{
  "d_model": 128,
  "n_experts": 128,
  "d_shared_expert": 64,
  "activation": "swiglu",
  "balance_loss": 0.00513,
  "router_logit_norm": 2.0,
  "vocab_size": 2048,
  "norm": "rmsnorm",
  "train_tokens": 616700000,
  "steps": 4062
}
Below are experts of layer 15 (counted from 0) of a mixture-of-experts language model. Rows are named router (the router's row for the expert), gate (a neuron's input weights, with its number), up (a neuron's input weights, with its number) and show model dimensions 64-127. Each number is 128 + 24 x the weight over its row's rms, rounded and kept within 0 to 255. Numbers have three digits each.
Before each expert's rows: a language model's description of what the expert responds to; "mostly gets" lists some tokens that are sent to it at least half of the time. This comes from a sample of Wikipedia text that the model never trained on.

# expert 27
What it handles: Sc/sc word starts, mostly "Score" in tennis and football tables, plus table spaces, years and words like Department, Award, Championship.
mostly gets: " sc", " Sc", " Dep", " Cent", " Soc", " Division"
router:136121142128119128107126137152125135146118146073128082100127132138166128095159143085102106152126093094110152120168150199113109117129167112106082096125144091171115154091133130101149111130136145
gate0:123120122080146169129125104123147118096155128167102131148134146141175117165151149132113097111144132141130192151169139083126144155131142114155118104131154112070107139120146117145185138144115139
up0:107058144138118108120089115094146109105099120144131120171109152127117174140127108133152108110132145128123184117143142110133131133140125141136117146112106120101194151112160128127157102153110149

# expert 55
What it handles: Space tokens in table cells before numbers, and numeric symbols like +, −, ^{, °, $, as in UTC+01:00 or vote tallies.
mostly gets: "^{", " −", " ", " .", " +", "+"
router:167085123116131156117155128130160124159113140080144141138137114139130089104148133115146088104144116128076106139145150164134144100112107139099131133118136144117170127144115108131163138105131137
gate0:118146127125148148123158116151127122116140124147159133133120172136182108114131171115099140131100125143097142147159160141134102132105114161104140103144146120106147196124130183123097093146130133
up0:141124141136151158125121099127114160113144102142158117128137111149141106146137132172130152123117146143142145161159158112141147197120129144123133073136144060136134153173127143090118126137125083

# expert 28
What it handles: Single first letters of lowercase or capitalized words, chiefly t and T, also f, p, s, such as troops, times, Technical.
mostly gets: " t", " T", " Th", " ent", "Th", " ext"
router:128118134099105135143100160099140098153133127141192130122123139145096138189154128162149182130095113138112111143105130129165094103131161133135146107115081132136162155098122113147127139114152093
gate0:113148133106100129119141148146163131150165148164098132146148158152152115141100106089143150132103130090103160153092107115110128166108117120103124163144131155134156130139162158153138166153108132
up0:131156161125122178122128119168136136188182125149131137150164145131122119188104108144132148128105109126048129140099112143081100093127115124115152152128126116137158123074162145128157155139118109

# expert 3
What it handles: Tokens opening an item in lists and tables: opening quote marks before episode or song titles, W/L result letters, "No." headers, capitalised word starts.
mostly gets: " No", " —;", "ollow", " '", " Part", ".."
router:100161088157106121115124168065122113090112144120117142097117145107140109174099160145142106167139115134153153136153143136127126098142124117169174175171110117159139136159134141155132139113146111
gate0:126046125088140147140105102117148084109103123107124126110117085134113121096147150177096168139106132120125146151114141174130129135128148110116113146116156119129144165139098108097146165135101102
up0:072188142166135159127151147129129124137173092120173096159165148135136117171119148140112104087125138144109134119172122125138106136128151111102125139107141085135116128095115104137120136092134142

# expert 63
What it handles: LaTeX and symbol tokens like $, \, {, }, _, single variable letters in formulas, and capital letters starting abbreviations or quoted titles.
mostly gets: "\\", " mi", " \"", " km", "_", "$"
router:171176119148118194118154132106099171139139139173117128117082115104157131128151148103120088115153153147129111149161132115100139099130149106135160152164127117145124143127181105122135149094185148
gate0:109096127142141145135127163123138098159151163093163089131101099176120152181162171117133133130092144132137157158093142151137123134137138135158137110098171084099084125115137099130149111116146147
up0:065124122120103148096140153156109095087114123109167122123152101131161113115119141129108144128134159137144076112135122129122173127129152098143128106108130106147093136113050131154158138119120121

# expert 61
What it handles: Pieces of Arabic and other non-English personal names, such as the space before ibn in Uthman ibn Affan, Al, Ar, and mid-name syllables.
mostly gets: " Al", " El", " Rober", " Thom", " An", " Ar"
router:156167121120094139134092148111115104102114121141117139113092118105087119148166124123083122122180162120115130099114115107095133132126114161108099102120089099115084109103148097133095101165118117
gate0:136132089151123092120130145125163103116108138139116118133145122118087146123135123121110152151133103112126117128154114064158162129122122180135126152097142112071134138122163140126117110093116091
up0:116061153175094119108115137135082151141123123188158119109136149095085116135095144186111126132156177154143130144179117109112162129114118128101109122100142139114128176131118099148154161108160136

# expert 9
What it handles: Spaces, dashes, brackets and line breaks next to years and numbers in infoboxes and lists, e.g. birth–death spans, scores, month names.
mostly gets: " December", " February", "°N", "″N", " September", " July"
router:132114110173103151093167129131130154123163095100147123128124130151145139095165148107099143081172116191083143157103146142117125150125102107081140150140152108104108137138163135105143105117102112
gate0:140114160133106082152109127127124103134136099118146172096138154132098163180159107116157144124132143140191137174071108134152118164115113121138111124111152157153137126128131067158091102106109164
up0:149108141123072137139130135100138188121157142150181180038114113141127143148132135112121102155104105084122148137087114125141128103140126091125105148085125167158107113154087100098145141142131128

# expert 56
What it handles: First pieces of nouns after the, a or his, such as g(rowth), cont, ent, qu, c(andidacy), rem(ains).
mostly gets: " ent", " g", " cont", " qu", " prot", " commun"
router:084136140116163146091127158132114130109085116140102122150111145126099170113156092168174120104133107095162099115143107109139114122132136118157063135091104127148127114127127126092166160168147149
gate0:139141135144150119151137133109117110130115107137106159117093160124117113127113135116124151108145153160169134112142110110155131143126127112161125132165111147085102167092178162113121129113143086
up0:133128132133137110086089097125116143058143119135152121108112114120113118109091130144096112118119116108136136077175132094122128150154181114099091121132109157095114109105155122144124139137121103

# expert 4
What it handles: Word-initial pieces of country, nationality and foreign place names, plus capital starts of infobox field labels, such as Russ, Pol, Tur-k, Education, Other.
mostly gets: "ö", " Russ", "ü", " fin", " Che", " Nor"
router:131156098100167117128095116141100136127106123123148123132116100148115138091158144140125120156107149142133089138097132150116102153115118158146107124120128135136107178125106135132100157117110141
gate0:132119163102140125103130154101117147085132139102109089111149107158149156153177100153121153123115112132094126130148079132095101141139157104152106149167087144114095170096124129096109139145132156
up0:129104106103161158101147126124113155133154142054109157131132139131107208156136155107077145118107112122121126190139126109122131140167142086134147137157129167107108152132140138136146122124117138

# expert 32
What it handles: Articles like the and a, and first letters of words after them, such as b(ronze) medalist, the role, m(achine).
mostly gets: " b", " w", " The", "-b", "The", "the"
router:153134163091163146106119139093129152179111099110129133140141158137117164153147083140166127104110131101137124127173159119165122142106092115128147096159128077156150148134133115112108156089171182
gate1:136153124108129111152105132130142123132117146051138114142153116148177097137115100175119114080116131127144134105111125139128112122136099085121106082165096148144099143110159139119137141122115165
up1:077151137157108141171124136135118172152112102072173111134140113090153120107118142116117133102157126113161142119177124157134141103145164133133118139143146145118134159102122063120140125105102133